Weights of a small mixture-of-experts language model, trained from scratch on English Wikipedia.
Size: 13 layers, vocabulary 8192.
Experts: 24 experts in each of 12 layers, 4 picks a token.
Training: a variant of SOAP for the experts, 471M tokens, 3592 steps.
Below are experts of layer 8 (counted from 0) of a mixture-of-experts language model. Rows are named router (the router's row for the expert), gate (a neuron's input weights, with its number), up (a neuron's input weights, with its number) and show model dimensions 0-255. Each number is 200 + 40 x the weight over its row's rms, rounded and kept within 0 to 999.
Before each expert's rows: "comes after" lists some tokens at least twice as common just before its tokens as in all text. This comes from a sample of Wikipedia text that the model never trained on. Tokens count by the router's weight.

# expert 18
comes after: " ", " |", "9", "1", "0", "|"
router,166,163,224,190,202,168,264,196,248,232,209,173,244,222,176,107,138,176,163,168,186,141,147,263,146,188,178,142,249,126,193,133,181,163,203,187,159,176,124,236,202,177,183,142,220,207,154,220,181,180,164,187,177,209,271,160,128,310,166,182,212,131,170,141,186,221,153,194,174,157,224,176,163,168,248,193,174,179,246,209,162,185,240,238,182,159,279,116,163,127,181,284,209,212,183,221,253,272,196,218,176,185,253,243,217,213,180,205,188,226,281,202,207,180,121,189,151,150,161,190,198,182,123,240,194,104,246,177,254,182,200,247,189,227,223,202,177,225,282,152,209,232,192,253,293,189,199,194,289,232,233,205,205,169,247,210,158,195,254,147,175,235,264,231,214,247,143,204,166,167,240,213,198,200,198,181,224,196,172,199,188,206,259,183,137,149,187,256,241,247,262,232,231,194,145,196,204,157,161,218,245,259,218,254,114,164,250,218,245,281,227,193,186,183,279,192,87,213,222,213,129,199,219,167,227,183,181,221,197,199,235,156,232,168,226,232,234,221,229,192,167,157,170,169,189,275,226,130,195,156,214,168,182,223,170,177
gate12,184,196,186,172,205,267,195,188,235,179,222,249,249,152,186,238,187,200,190,223,161,221,226,295,154,239,258,185,157,180,135,178,139,226,235,192,180,137,154,156,139,205,241,224,194,152,239,181,230,215,243,242,154,228,129,231,162,194,257,228,225,216,188,254,233,174,141,191,126,187,234,185,170,277,189,203,225,185,118,171,312,182,241,166,218,220,208,244,178,172,239,225,198,130,215,194,172,197,187,179,192,172,176,230,194,189,206,281,203,168,204,182,216,162,224,219,140,209,103,279,155,196,214,177,242,193,191,179,200,177,242,219,191,163,216,228,162,150,190,248,175,162,226,158,219,223,204,243,182,216,213,228,211,284,145,214,186,139,275,204,239,238,268,202,179,130,262,211,227,244,211,197,230,179,210,243,240,225,258,241,156,248,119,205,166,162,192,201,107,265,218,222,249,208,211,263,244,233,232,272,259,188,202,200,182,187,178,231,206,229,124,156,167,237,229,141,205,151,148,219,136,240,323,178,299,223,163,249,285,230,225,201,197,162,208,308,187,165,256,196,198,233,252,157,229,188,185,219,201,172,202,159,252,251,176,287
up12,161,187,270,236,249,173,233,199,199,167,164,190,238,138,192,183,131,151,257,228,207,221,238,125,217,216,212,209,188,164,148,244,221,187,247,164,169,205,243,239,184,257,160,194,190,188,207,189,110,175,263,195,160,200,220,229,291,178,169,214,177,271,203,266,176,269,218,247,211,170,206,278,233,186,193,182,163,187,146,165,190,192,225,222,207,164,226,151,173,244,185,76,183,286,129,217,227,217,279,230,173,227,209,267,164,133,271,208,194,190,155,164,121,233,258,210,192,196,198,195,160,260,235,191,240,237,227,196,163,152,190,175,199,183,214,212,213,205,218,187,115,176,238,229,179,186,172,249,140,173,185,263,190,188,197,184,177,118,256,105,138,239,216,117,178,168,225,179,196,195,124,201,176,152,129,162,234,190,236,249,126,271,158,218,218,283,140,157,219,233,219,219,192,187,223,299,220,136,193,193,209,232,244,227,242,207,188,195,196,202,152,155,239,161,168,245,287,181,240,233,219,197,216,208,218,190,205,251,197,264,273,238,160,165,247,231,245,221,164,159,188,158,165,135,207,162,315,256,211,183,191,202,217,199,219,223
gate13,199,193,211,189,213,220,141,181,215,225,203,201,182,162,181,288,262,141,202,275,258,201,251,225,148,211,191,206,153,242,161,192,199,266,191,198,241,253,194,147,189,168,259,202,185,205,168,194,212,219,187,144,168,204,146,217,265,197,235,183,191,207,177,181,232,149,224,210,236,195,191,181,227,198,164,129,194,208,222,248,188,198,180,214,224,187,192,232,160,245,199,182,174,140,141,184,251,199,215,245,143,241,176,152,163,197,207,216,235,235,279,176,97,174,254,109,179,182,183,130,249,205,202,193,282,272,177,152,183,124,156,212,126,247,127,197,151,140,170,237,185,163,240,217,197,207,280,197,192,296,198,186,197,244,229,205,154,188,115,172,266,262,152,219,188,128,205,194,186,199,244,135,238,242,199,268,132,170,190,193,260,204,116,154,187,238,174,186,157,102,213,221,179,192,152,178,248,218,177,168,200,188,186,124,191,205,181,159,222,170,181,212,186,214,135,171,241,212,119,198,154,245,248,163,167,226,171,244,186,210,232,273,109,86,193,246,219,186,179,253,182,198,204,211,141,67,192,229,204,232,208,200,238,150,238,240
up13,269,177,215,206,264,201,198,227,217,167,157,155,142,220,143,252,212,189,196,227,152,179,249,172,131,185,130,254,236,163,183,197,181,205,221,182,241,180,196,153,246,287,203,115,223,124,182,254,218,208,225,249,224,185,241,226,229,144,233,198,199,234,230,180,167,186,208,242,149,195,129,225,210,222,176,216,187,260,131,176,232,112,134,157,184,194,164,205,194,214,302,215,233,196,200,195,160,256,266,134,182,213,247,276,261,117,184,219,191,201,120,178,265,163,219,197,184,185,187,215,185,106,112,220,182,161,188,248,246,189,285,210,226,113,200,189,248,213,209,189,258,177,217,325,178,131,225,156,243,164,183,147,237,202,234,228,202,197,227,219,157,246,265,241,154,185,193,196,158,252,95,208,196,206,243,186,233,190,170,199,230,182,214,198,132,198,219,200,197,210,231,155,223,255,220,229,192,191,138,160,141,222,212,212,215,178,122,256,207,247,251,192,135,157,168,164,288,188,178,211,207,219,207,247,186,186,178,157,207,159,200,208,252,276,183,215,161,242,228,259,202,166,225,207,254,260,235,140,208,192,239,142,161,207,154,138
gate14,219,141,200,127,160,214,171,117,186,227,119,219,255,187,260,149,190,196,202,163,226,259,199,228,234,168,213,238,179,197,203,175,258,249,212,219,181,202,187,226,170,189,158,196,186,235,145,189,142,215,265,174,216,157,299,166,244,275,169,216,245,215,193,263,254,120,247,186,181,180,152,196,172,221,160,236,192,160,171,251,231,196,201,269,198,210,166,151,296,117,160,192,216,216,180,233,223,225,207,140,227,224,228,152,252,187,179,277,122,196,200,257,266,270,176,230,201,224,251,116,170,183,185,214,251,214,210,197,215,289,172,192,186,201,179,148,215,191,161,242,216,220,185,210,202,212,144,202,166,235,258,268,200,232,243,223,131,124,169,151,210,174,235,285,253,182,164,75,170,183,209,223,211,137,269,227,166,217,170,240,254,249,244,182,142,223,222,190,155,170,227,165,248,191,225,178,174,197,136,287,128,183,174,200,179,257,180,193,262,191,229,201,232,186,141,196,180,194,207,249,247,130,198,235,167,283,185,139,215,216,184,220,167,148,174,215,222,298,221,207,239,225,238,231,159,225,208,181,155,180,127,162,185,159,218,169
up14,205,181,80,174,183,156,145,245,269,178,242,120,195,186,235,189,265,156,319,255,164,168,200,155,217,218,184,196,200,248,154,148,213,225,216,190,219,168,182,263,222,176,192,249,147,177,251,190,156,190,208,181,178,183,199,194,193,209,192,249,186,180,286,208,179,199,180,200,213,162,327,166,214,221,225,146,229,290,208,170,183,191,140,209,190,178,195,228,192,194,178,190,179,166,171,209,205,184,250,191,264,134,157,200,157,185,141,240,223,195,205,162,162,211,201,196,107,209,134,241,214,170,118,197,107,234,201,210,163,228,235,216,258,264,193,162,179,196,261,215,162,142,122,213,214,147,200,230,216,277,153,177,222,226,136,158,221,249,286,164,119,155,179,165,226,185,236,212,166,163,242,156,223,121,177,162,232,144,275,183,127,198,267,232,163,194,211,175,188,220,222,181,251,207,201,267,259,163,248,175,238,202,171,202,142,191,104,207,221,232,130,210,212,238,195,249,181,208,245,181,107,200,178,182,188,128,169,209,198,202,204,203,133,251,230,202,151,172,190,229,213,250,129,139,208,216,176,152,147,201,265,207,209,226,230,216
gate15,150,171,191,228,203,181,193,244,217,171,188,135,197,242,234,245,166,167,274,164,218,227,150,285,199,217,196,204,203,173,172,233,163,218,144,189,207,215,175,225,222,199,143,277,214,217,201,214,131,184,150,204,235,252,183,229,218,156,177,213,221,208,226,168,247,242,215,290,203,227,156,221,173,170,133,199,197,257,227,157,232,201,150,183,157,202,220,151,123,231,223,168,175,161,255,252,247,166,231,203,262,142,215,133,223,122,173,208,211,269,124,280,178,200,173,223,160,124,198,119,193,248,140,251,227,169,106,172,198,177,239,152,201,258,161,200,177,220,181,210,196,212,201,215,169,256,168,150,285,117,157,208,203,193,215,136,214,155,198,280,214,168,213,144,131,171,284,211,178,185,240,167,216,195,205,204,201,218,221,188,187,282,214,285,245,173,221,214,231,125,163,166,186,191,181,286,246,181,198,204,280,233,173,195,143,206,268,204,140,168,125,208,179,200,243,234,268,213,211,170,205,224,210,117,238,144,151,191,208,198,202,193,194,283,222,226,196,222,155,266,205,250,279,228,290,166,156,212,157,198,233,220,194,242,276,255
up15,209,249,178,137,187,249,243,166,246,165,186,217,117,132,198,225,225,133,148,203,239,123,320,140,206,146,220,135,197,230,187,225,246,119,252,212,183,92,259,224,147,223,264,171,212,148,223,208,154,185,232,187,186,246,226,192,229,267,212,97,193,178,222,218,181,214,188,219,229,100,267,149,273,228,206,263,255,185,182,158,195,218,186,216,201,146,112,228,258,216,203,243,236,225,196,252,251,204,186,196,202,219,205,291,218,265,282,169,177,128,196,249,242,162,202,158,173,190,178,294,224,207,164,185,133,210,184,203,161,196,160,181,204,183,198,187,210,227,215,242,114,148,163,185,238,225,241,187,175,173,229,165,204,192,177,178,260,220,229,166,187,264,188,177,237,159,154,193,190,308,180,221,184,224,239,212,227,211,218,193,171,205,168,142,216,249,196,205,174,175,216,188,222,263,248,184,249,193,202,204,156,204,240,183,224,234,180,166,292,219,169,220,202,163,144,192,183,161,151,230,239,161,233,164,125,193,191,197,229,201,198,170,234,161,192,212,227,185,276,191,253,170,193,230,150,205,201,230,267,214,246,195,295,282,138,162
gate16,213,153,193,212,230,190,194,183,251,159,205,253,200,197,198,183,229,243,217,215,140,189,226,263,199,166,120,201,238,232,201,219,210,163,184,231,190,216,237,131,154,183,146,194,240,212,280,219,126,192,239,172,207,240,183,232,323,184,202,164,190,252,189,187,189,185,204,202,203,111,154,228,162,188,172,153,272,188,140,160,168,266,327,141,181,252,161,245,221,144,169,152,149,243,122,189,153,224,238,200,143,255,168,171,215,161,306,198,289,172,129,213,222,241,219,270,220,229,233,204,214,284,274,156,125,225,163,194,214,204,238,175,182,221,243,200,177,184,205,237,246,265,145,257,313,202,176,206,220,217,200,204,139,228,232,149,259,185,260,213,123,205,197,192,272,182,260,229,257,199,171,124,241,214,256,192,199,200,207,114,256,210,226,217,246,229,163,244,175,128,196,235,186,179,167,190,175,215,220,179,245,271,190,279,219,256,175,204,185,206,145,202,214,245,235,237,231,191,237,213,180,197,230,204,234,222,146,198,186,212,226,251,228,161,226,183,201,206,161,157,234,246,193,143,195,203,165,211,235,136,196,143,236,192,135,211
up16,206,198,205,201,218,199,101,208,194,209,122,190,249,263,229,241,189,231,167,217,246,142,247,120,207,199,224,267,123,186,217,211,199,191,153,222,161,194,174,138,210,194,86,181,214,158,101,220,198,214,268,220,262,182,233,198,235,188,190,113,213,181,195,153,189,137,253,210,218,220,193,225,178,244,178,282,195,214,162,204,226,166,201,173,204,159,174,158,218,151,247,235,220,110,182,201,275,235,200,207,243,144,210,169,200,191,153,193,217,167,200,251,152,228,275,224,113,243,220,167,224,225,174,199,206,249,197,224,240,164,225,250,145,294,235,213,208,157,217,206,253,251,194,254,234,193,166,195,251,163,134,207,191,177,230,172,186,272,264,256,212,188,251,201,175,195,223,289,243,197,207,247,261,175,191,165,196,169,211,206,102,264,234,219,228,183,193,221,248,220,233,196,177,211,234,148,223,164,232,158,213,179,200,175,213,171,255,269,253,161,299,258,128,199,155,148,264,207,194,168,207,207,226,209,231,137,205,254,250,189,284,187,204,212,229,191,147,172,193,186,295,252,192,223,148,198,99,204,234,126,246,264,199,207,203,181
gate17,169,206,179,241,225,172,191,153,229,250,159,185,182,201,172,137,178,177,219,169,259,201,191,249,210,284,224,251,160,260,199,198,160,220,197,215,143,266,159,136,201,210,260,194,224,235,236,211,278,131,247,235,197,301,255,271,144,223,157,134,211,187,202,208,226,249,243,162,190,192,203,249,230,244,196,183,209,134,213,256,185,202,205,285,153,220,153,230,248,207,189,183,173,254,121,297,198,224,166,191,244,213,151,224,172,171,156,220,123,195,218,140,196,224,159,137,237,261,246,219,155,134,315,183,221,214,202,175,199,237,163,215,206,116,200,236,160,207,162,187,189,242,212,105,220,156,173,191,141,206,241,164,167,152,125,217,200,258,238,155,235,222,159,191,199,159,212,225,258,243,197,223,278,248,153,142,254,143,216,174,256,230,236,241,191,229,251,249,260,201,230,166,220,148,221,157,225,210,175,126,205,174,209,140,263,157,233,225,202,137,189,160,193,221,223,222,239,196,225,189,205,247,199,249,182,221,199,149,261,217,107,211,244,211,131,167,239,224,126,218,236,130,195,175,191,201,175,182,232,213,162,282,237,200,184,214
up17,219,201,167,167,266,192,225,235,248,231,228,266,246,241,181,162,164,191,205,247,220,191,211,183,228,194,211,215,268,190,252,263,250,232,233,184,240,208,206,150,201,210,154,184,194,141,220,199,161,154,287,302,146,295,201,210,155,168,192,171,215,205,199,160,193,243,284,146,215,163,195,220,241,183,236,161,197,171,264,191,220,226,194,251,183,230,131,228,236,224,203,242,173,236,205,226,183,192,231,284,156,245,205,216,121,188,217,193,89,153,204,239,163,245,238,143,205,196,219,183,155,157,254,208,234,177,201,152,236,183,184,244,226,230,152,225,88,230,282,228,237,194,115,185,236,108,212,176,203,230,145,212,203,241,177,200,230,233,234,203,165,267,194,171,143,156,164,173,143,240,223,133,263,195,144,239,152,156,189,160,191,164,198,227,248,215,230,236,214,195,211,169,297,154,181,202,204,244,149,229,238,209,234,205,225,141,148,245,187,233,124,90,294,211,232,173,253,179,217,188,201,202,163,177,178,217,142,169,297,234,145,179,180,153,161,187,187,139,203,216,167,126,159,225,215,149,178,146,236,206,198,261,162,208,180,170
gate18,158,190,223,115,187,154,151,155,136,187,187,170,258,204,244,211,196,154,184,158,201,201,172,274,243,208,195,213,181,310,188,225,121,244,253,258,219,224,219,228,185,183,268,211,207,203,209,204,227,184,133,171,185,240,192,228,197,230,262,199,141,233,170,141,229,232,221,177,222,216,187,198,219,176,193,157,231,134,281,160,224,206,147,159,162,186,144,226,195,244,187,116,283,136,176,192,229,221,155,187,224,176,229,162,238,187,227,241,206,227,119,202,158,230,161,234,219,187,324,231,161,167,261,234,166,172,240,190,212,192,253,258,253,233,208,287,216,242,138,124,213,258,183,216,152,214,251,163,190,186,260,158,217,229,206,228,212,157,270,219,214,216,208,186,275,210,180,169,202,193,257,249,241,243,146,233,250,149,123,272,155,213,172,195,221,248,245,172,178,222,185,260,168,270,187,240,207,239,188,177,245,195,122,199,271,267,140,188,140,231,206,191,197,172,179,142,236,160,180,241,222,168,193,217,166,201,191,130,204,232,205,248,239,205,217,169,142,197,154,279,233,188,207,188,252,178,170,133,196,229,200,247,157,299,276,155
up18,159,228,287,234,195,164,216,217,248,139,183,179,246,239,253,167,210,252,206,230,188,196,128,215,142,213,150,198,162,210,207,156,235,226,298,219,219,175,132,190,180,152,226,216,176,148,123,161,181,233,212,234,275,259,143,173,133,182,230,185,138,100,250,212,223,159,175,158,173,233,220,187,169,145,173,206,169,198,266,217,224,106,144,148,248,188,215,130,199,224,195,149,190,186,215,208,234,245,185,203,127,225,256,162,187,102,218,186,206,190,221,216,229,137,211,222,66,211,228,219,179,185,204,196,228,154,189,215,171,229,234,250,230,213,222,243,222,166,209,220,206,253,174,189,174,155,194,218,243,171,193,266,175,169,204,180,173,187,266,213,159,205,205,247,217,150,116,186,243,200,251,298,214,225,164,193,277,200,93,230,262,213,196,143,195,172,206,256,141,192,213,225,193,260,149,249,197,154,203,133,211,179,235,224,147,265,178,236,207,173,165,182,147,209,253,220,133,188,205,210,265,202,216,204,165,223,160,252,175,221,254,154,231,208,201,150,114,185,172,172,235,126,170,247,184,251,203,160,270,188,202,232,194,239,267,264
gate19,143,209,257,131,211,160,213,170,254,150,318,202,211,210,230,208,178,208,208,246,213,217,275,155,197,244,209,267,173,196,166,210,222,183,291,277,215,220,137,185,204,246,265,157,236,201,173,199,173,230,253,219,157,202,226,193,178,181,195,177,239,228,179,206,195,260,214,266,200,258,183,177,208,154,221,190,218,169,153,207,190,252,215,185,152,212,172,297,174,245,210,236,222,154,170,196,270,213,193,178,186,192,213,223,228,137,152,186,170,171,164,157,282,215,252,181,154,244,207,266,243,247,145,114,192,224,180,168,228,213,255,217,276,232,246,218,170,269,196,157,131,169,253,188,176,196,153,171,139,124,159,272,197,252,141,203,149,216,172,146,209,166,141,264,142,207,199,210,157,254,220,262,273,216,157,224,168,263,140,218,218,244,208,171,175,201,211,254,233,194,152,200,133,173,98,135,245,135,215,229,145,175,273,126,181,166,218,111,222,173,189,176,186,227,200,190,262,211,216,200,128,232,164,235,196,187,155,180,156,253,268,186,186,196,195,234,251,198,193,192,217,215,173,203,280,167,193,156,200,171,200,228,201,182,285,137
up19,199,211,214,183,228,217,236,205,196,205,213,249,202,156,256,169,171,239,224,202,236,259,207,223,226,282,205,206,242,284,232,253,169,179,152,213,156,257,167,223,125,310,193,161,280,225,119,122,179,164,222,192,195,175,131,288,179,196,231,225,210,243,189,218,171,143,198,222,165,230,147,246,199,156,264,202,209,197,252,230,199,209,229,155,187,262,246,263,193,226,219,251,162,243,179,274,174,177,198,246,218,151,214,176,201,203,156,207,177,231,218,116,187,233,201,191,217,246,212,235,272,193,258,216,200,227,188,149,248,247,195,235,248,223,175,167,184,194,222,138,179,193,179,192,192,232,158,242,151,189,162,175,146,276,141,248,232,244,195,196,106,197,149,191,192,217,174,176,192,241,145,150,216,254,216,130,209,270,258,159,232,203,218,178,194,209,230,175,192,180,207,192,256,181,263,188,181,180,163,158,163,185,227,202,143,171,176,160,158,182,131,203,125,260,285,138,179,260,166,221,210,180,166,94,235,233,180,229,119,189,206,267,206,124,238,224,141,207,224,240,154,124,284,91,231,162,175,164,179,209,217,157,153,182,240,198
gate20,125,186,261,210,194,150,237,180,191,243,149,192,246,256,219,152,191,183,141,231,161,261,251,173,189,274,216,165,215,191,199,239,207,256,227,204,200,134,245,157,210,168,148,116,266,136,94,145,199,171,178,190,275,242,84,255,207,320,181,173,235,242,221,175,187,197,200,146,161,170,182,261,247,198,183,132,207,278,152,213,138,158,251,195,143,132,220,182,170,206,266,190,181,146,160,176,230,221,227,231,232,173,119,220,258,196,127,136,191,143,205,170,210,232,231,194,180,193,176,178,163,194,208,203,190,201,198,207,229,183,193,202,237,124,223,179,170,231,143,241,185,198,195,221,240,199,213,233,208,151,228,205,161,230,245,241,225,234,240,217,259,248,198,268,209,272,218,249,224,110,195,188,202,188,216,208,220,135,187,255,156,159,147,213,220,143,212,213,236,133,190,187,256,259,163,210,224,248,236,215,99,175,209,187,152,245,225,237,262,212,160,207,236,174,233,170,210,202,198,196,221,180,170,258,242,207,298,155,205,252,225,179,208,208,263,236,151,262,262,204,268,228,233,179,261,195,180,230,197,177,159,183,180,240,146,236
up20,190,265,181,193,185,263,178,146,317,286,167,153,183,233,197,169,215,207,156,206,186,198,128,211,247,209,246,156,226,132,176,181,187,210,171,103,237,215,224,165,220,115,145,288,212,171,184,199,243,244,202,224,231,193,185,243,213,168,174,154,223,170,234,250,209,233,257,267,225,159,172,180,180,203,157,143,188,151,163,162,120,166,148,169,210,128,165,137,190,255,216,165,187,216,240,156,233,195,246,144,235,204,187,223,261,182,219,251,196,176,239,233,292,185,184,206,212,224,175,162,171,207,194,241,183,159,196,243,133,184,212,204,219,210,77,215,284,182,209,184,283,327,205,193,279,225,165,180,171,224,234,222,189,176,241,265,195,218,186,203,185,235,245,230,157,212,126,199,233,167,209,132,253,270,202,151,206,145,158,203,236,170,214,218,178,155,175,128,205,179,186,196,224,247,166,151,182,209,213,219,165,206,151,119,170,226,254,156,209,177,216,246,256,245,175,194,173,203,275,140,130,198,230,212,162,190,162,140,242,151,191,212,203,225,169,208,149,206,174,148,140,216,231,245,176,156,223,199,112,234,192,271,167,187,245,192
gate21,246,194,204,194,142,232,250,229,178,176,225,186,216,92,120,186,233,186,183,181,277,136,191,273,184,177,245,176,217,205,229,226,256,254,224,205,238,216,92,195,155,256,142,228,165,221,224,204,265,233,251,220,134,205,212,188,227,184,154,220,236,210,204,176,141,236,248,282,235,155,219,191,185,194,243,185,161,231,140,216,212,166,203,166,234,234,137,168,133,261,187,206,256,202,139,180,99,235,220,215,162,212,232,254,226,206,175,175,214,226,221,199,174,258,279,170,207,230,177,177,260,120,253,249,198,209,194,160,210,197,232,184,184,243,234,249,231,294,237,189,211,252,259,195,141,207,158,207,129,239,166,176,223,242,107,230,190,133,124,137,120,207,146,250,183,230,104,182,235,227,239,195,124,217,162,130,243,196,199,283,179,188,169,195,230,256,188,174,221,163,166,198,248,210,237,162,226,214,130,209,222,189,149,216,184,283,223,195,165,202,211,205,217,221,216,227,242,207,146,219,186,166,178,147,195,144,175,269,245,188,227,188,230,169,275,238,166,200,158,216,116,199,199,232,226,113,231,167,155,215,200,167,213,175,241,224
up21,179,124,158,223,153,190,223,220,165,195,220,185,199,192,237,213,125,188,225,229,251,168,243,230,261,173,179,220,238,159,125,148,265,205,215,279,210,176,149,228,242,207,162,237,187,153,159,226,197,122,197,155,222,130,239,199,190,260,279,236,203,168,183,209,214,211,133,202,276,182,165,164,195,186,135,207,132,215,240,245,196,214,214,223,204,183,129,198,221,175,179,191,225,122,230,229,277,181,174,257,232,161,204,187,281,132,221,258,217,171,182,229,220,207,232,219,252,252,128,214,272,315,166,196,234,268,203,196,155,189,191,162,216,133,118,247,150,197,185,147,278,226,167,164,207,212,183,243,83,145,202,220,253,248,177,223,204,182,266,177,194,228,198,159,191,130,264,225,280,167,141,251,227,149,244,196,245,176,181,175,178,188,285,227,184,210,181,148,202,167,191,218,266,171,125,146,169,230,160,162,188,263,215,208,246,248,199,153,232,181,175,214,205,198,181,160,247,189,253,165,246,232,214,153,230,193,263,248,143,188,200,195,205,163,146,210,246,183,213,235,207,165,197,186,274,270,180,283,168,222,242,191,179,245,216,216
gate22,197,176,151,161,154,180,182,173,193,249,106,208,209,210,188,261,239,265,200,216,219,156,187,246,189,223,152,130,225,236,202,214,174,153,169,226,242,196,208,177,131,234,206,221,254,184,206,198,155,258,159,157,263,237,208,171,291,226,220,205,188,157,224,182,235,239,227,208,210,120,265,150,154,208,186,194,277,261,266,299,181,188,240,173,151,65,292,233,196,170,200,231,201,139,204,281,196,107,177,183,138,255,212,219,221,194,189,175,213,149,248,230,188,153,206,246,233,159,187,202,231,168,201,186,167,260,213,219,219,221,199,193,148,176,193,198,171,135,99,151,188,228,192,171,294,150,141,184,261,242,274,173,201,247,152,231,253,202,271,200,114,192,216,184,166,234,140,213,189,177,214,172,236,147,220,217,185,269,183,213,224,216,155,199,248,242,165,198,215,256,242,275,228,195,195,200,132,161,197,268,187,147,238,274,180,195,282,192,126,242,188,250,243,190,217,242,207,174,253,167,220,200,261,166,155,196,191,220,235,200,272,140,181,219,170,230,201,212,190,183,272,185,255,185,200,202,210,219,186,261,200,234,183,208,187,251
up22,175,214,182,218,268,267,217,255,156,216,237,216,156,170,208,195,277,224,209,170,156,216,167,165,191,217,246,168,187,248,150,216,240,203,233,229,283,197,205,207,205,224,251,222,234,209,142,207,233,126,241,224,193,220,168,172,142,171,183,170,206,242,181,206,232,213,196,213,184,154,136,226,215,182,225,203,185,139,209,237,248,205,256,129,190,248,140,170,176,225,201,231,204,184,138,309,216,235,237,157,156,183,219,236,139,176,127,125,221,231,213,151,224,189,283,159,237,236,215,213,219,186,126,195,228,206,183,133,173,269,184,295,217,237,136,195,187,159,121,264,224,214,127,206,168,212,184,170,203,202,206,139,203,262,155,102,234,118,319,182,219,166,238,123,198,206,188,231,152,202,269,128,147,248,180,289,237,221,198,173,197,228,241,159,220,234,195,154,160,261,176,128,321,250,200,197,202,201,174,192,157,221,270,143,258,180,204,156,168,195,181,216,195,227,182,203,271,216,215,230,215,190,263,170,173,225,137,184,236,240,197,202,182,192,168,191,224,181,221,238,197,231,165,236,153,233,207,219,227,185,153,260,171,116,162,258
gate23,180,131,195,248,210,168,228,245,226,161,168,142,243,88,209,229,224,171,212,152,201,271,180,124,259,199,239,180,194,204,270,216,196,193,160,195,171,173,171,150,260,199,226,204,130,206,153,235,248,129,168,199,176,259,184,214,216,149,220,209,172,208,188,126,140,256,258,141,213,201,208,149,257,200,223,198,219,205,217,290,239,209,227,183,152,243,210,218,170,274,193,157,167,194,271,246,253,202,185,194,201,271,179,272,157,253,222,135,177,224,253,179,232,117,175,218,200,187,271,197,262,265,222,150,164,237,181,152,148,149,194,192,201,175,275,236,179,202,186,217,189,188,238,223,242,215,210,196,220,247,205,293,256,172,233,191,130,220,213,197,287,163,244,208,206,175,242,247,182,203,153,157,99,203,184,175,194,215,188,134,230,282,198,218,179,235,242,194,224,239,176,199,115,229,154,203,216,146,195,195,206,249,205,212,217,181,144,133,185,162,165,147,107,179,223,148,211,244,236,141,218,149,174,221,164,115,101,140,215,187,151,226,202,138,217,217,210,218,169,213,234,175,147,182,113,215,190,160,154,220,231,213,219,254,227,238
up23,232,174,200,156,268,193,207,216,257,269,223,195,197,270,183,174,201,122,243,214,223,259,224,189,169,237,251,165,195,171,210,194,151,185,159,171,228,214,271,199,230,205,167,257,230,227,92,157,187,218,178,275,231,216,214,199,227,160,220,199,182,185,189,237,200,145,221,229,208,187,138,207,148,241,212,206,167,105,328,178,214,124,229,170,239,182,229,237,168,196,244,160,248,176,212,255,250,158,251,183,187,219,117,215,144,112,167,207,213,178,141,228,169,207,176,165,285,171,195,196,205,173,250,184,209,229,221,221,169,155,206,138,132,217,153,208,193,200,158,244,190,136,205,135,210,188,251,189,145,171,183,206,287,177,165,216,190,246,147,184,217,227,208,239,208,169,244,190,258,160,224,94,300,197,246,155,176,254,222,108,128,241,157,180,244,227,220,163,314,218,243,165,179,122,249,196,184,193,164,251,243,172,195,183,202,212,193,225,232,203,243,222,160,226,155,186,224,149,174,215,130,188,259,237,227,219,243,171,242,214,208,135,159,255,226,188,296,217,227,246,242,167,199,199,214,132,195,207,232,201,169,190,198,273,177,246
gate24,134,220,214,223,222,199,170,151,151,212,186,120,189,206,161,233,206,198,218,191,287,186,162,294,187,291,266,222,193,300,181,151,205,170,218,203,102,235,182,216,142,218,78,251,256,183,179,161,209,272,289,175,197,265,173,80,316,158,130,231,228,192,179,165,222,258,201,233,176,157,267,208,242,208,205,231,173,178,162,189,220,192,263,209,201,199,177,169,205,240,174,193,190,194,182,222,226,216,216,194,227,186,199,226,220,162,186,183,188,210,162,245,241,201,200,147,201,192,195,194,148,221,188,198,277,190,170,177,219,223,171,215,186,171,211,230,145,223,79,186,188,262,162,221,172,226,223,185,194,203,165,196,208,245,209,196,199,198,203,197,203,184,167,153,151,208,222,247,168,136,254,228,171,259,217,211,207,211,177,213,188,178,168,311,212,257,158,165,158,242,242,260,200,191,225,204,207,159,200,169,230,169,267,202,203,236,136,214,146,227,167,243,232,208,169,200,275,203,193,233,167,161,168,199,248,237,166,227,216,216,206,225,223,189,214,201,206,196,115,193,199,215,137,259,149,160,93,296,220,137,244,343,165,219,195,213
up24,219,235,191,238,176,239,172,186,232,210,201,192,269,257,232,250,202,209,182,164,91,216,202,95,286,170,143,228,199,129,201,126,127,212,183,160,216,303,227,204,170,188,232,254,199,178,249,205,228,150,179,205,188,207,214,195,153,273,262,199,214,270,176,272,155,193,209,179,244,251,163,213,256,176,142,217,235,183,291,139,204,269,166,233,218,146,172,185,205,130,209,161,187,183,204,237,174,138,225,116,179,203,177,214,229,187,213,188,189,193,188,269,161,170,212,189,227,217,206,224,217,229,174,232,170,223,215,289,235,194,198,221,306,239,201,210,249,191,232,170,180,160,179,178,147,174,216,236,210,136,177,134,243,120,296,179,183,216,185,286,235,187,137,208,193,221,184,257,219,257,246,251,197,253,233,214,187,255,180,181,160,175,192,210,240,214,215,232,178,281,206,241,96,191,170,162,240,248,193,190,154,178,82,202,249,172,194,195,136,185,193,154,220,269,202,149,122,173,206,183,153,206,246,181,208,163,218,194,126,205,202,262,200,180,171,202,225,133,252,214,197,164,262,147,171,185,251,254,179,211,204,244,157,197,204,182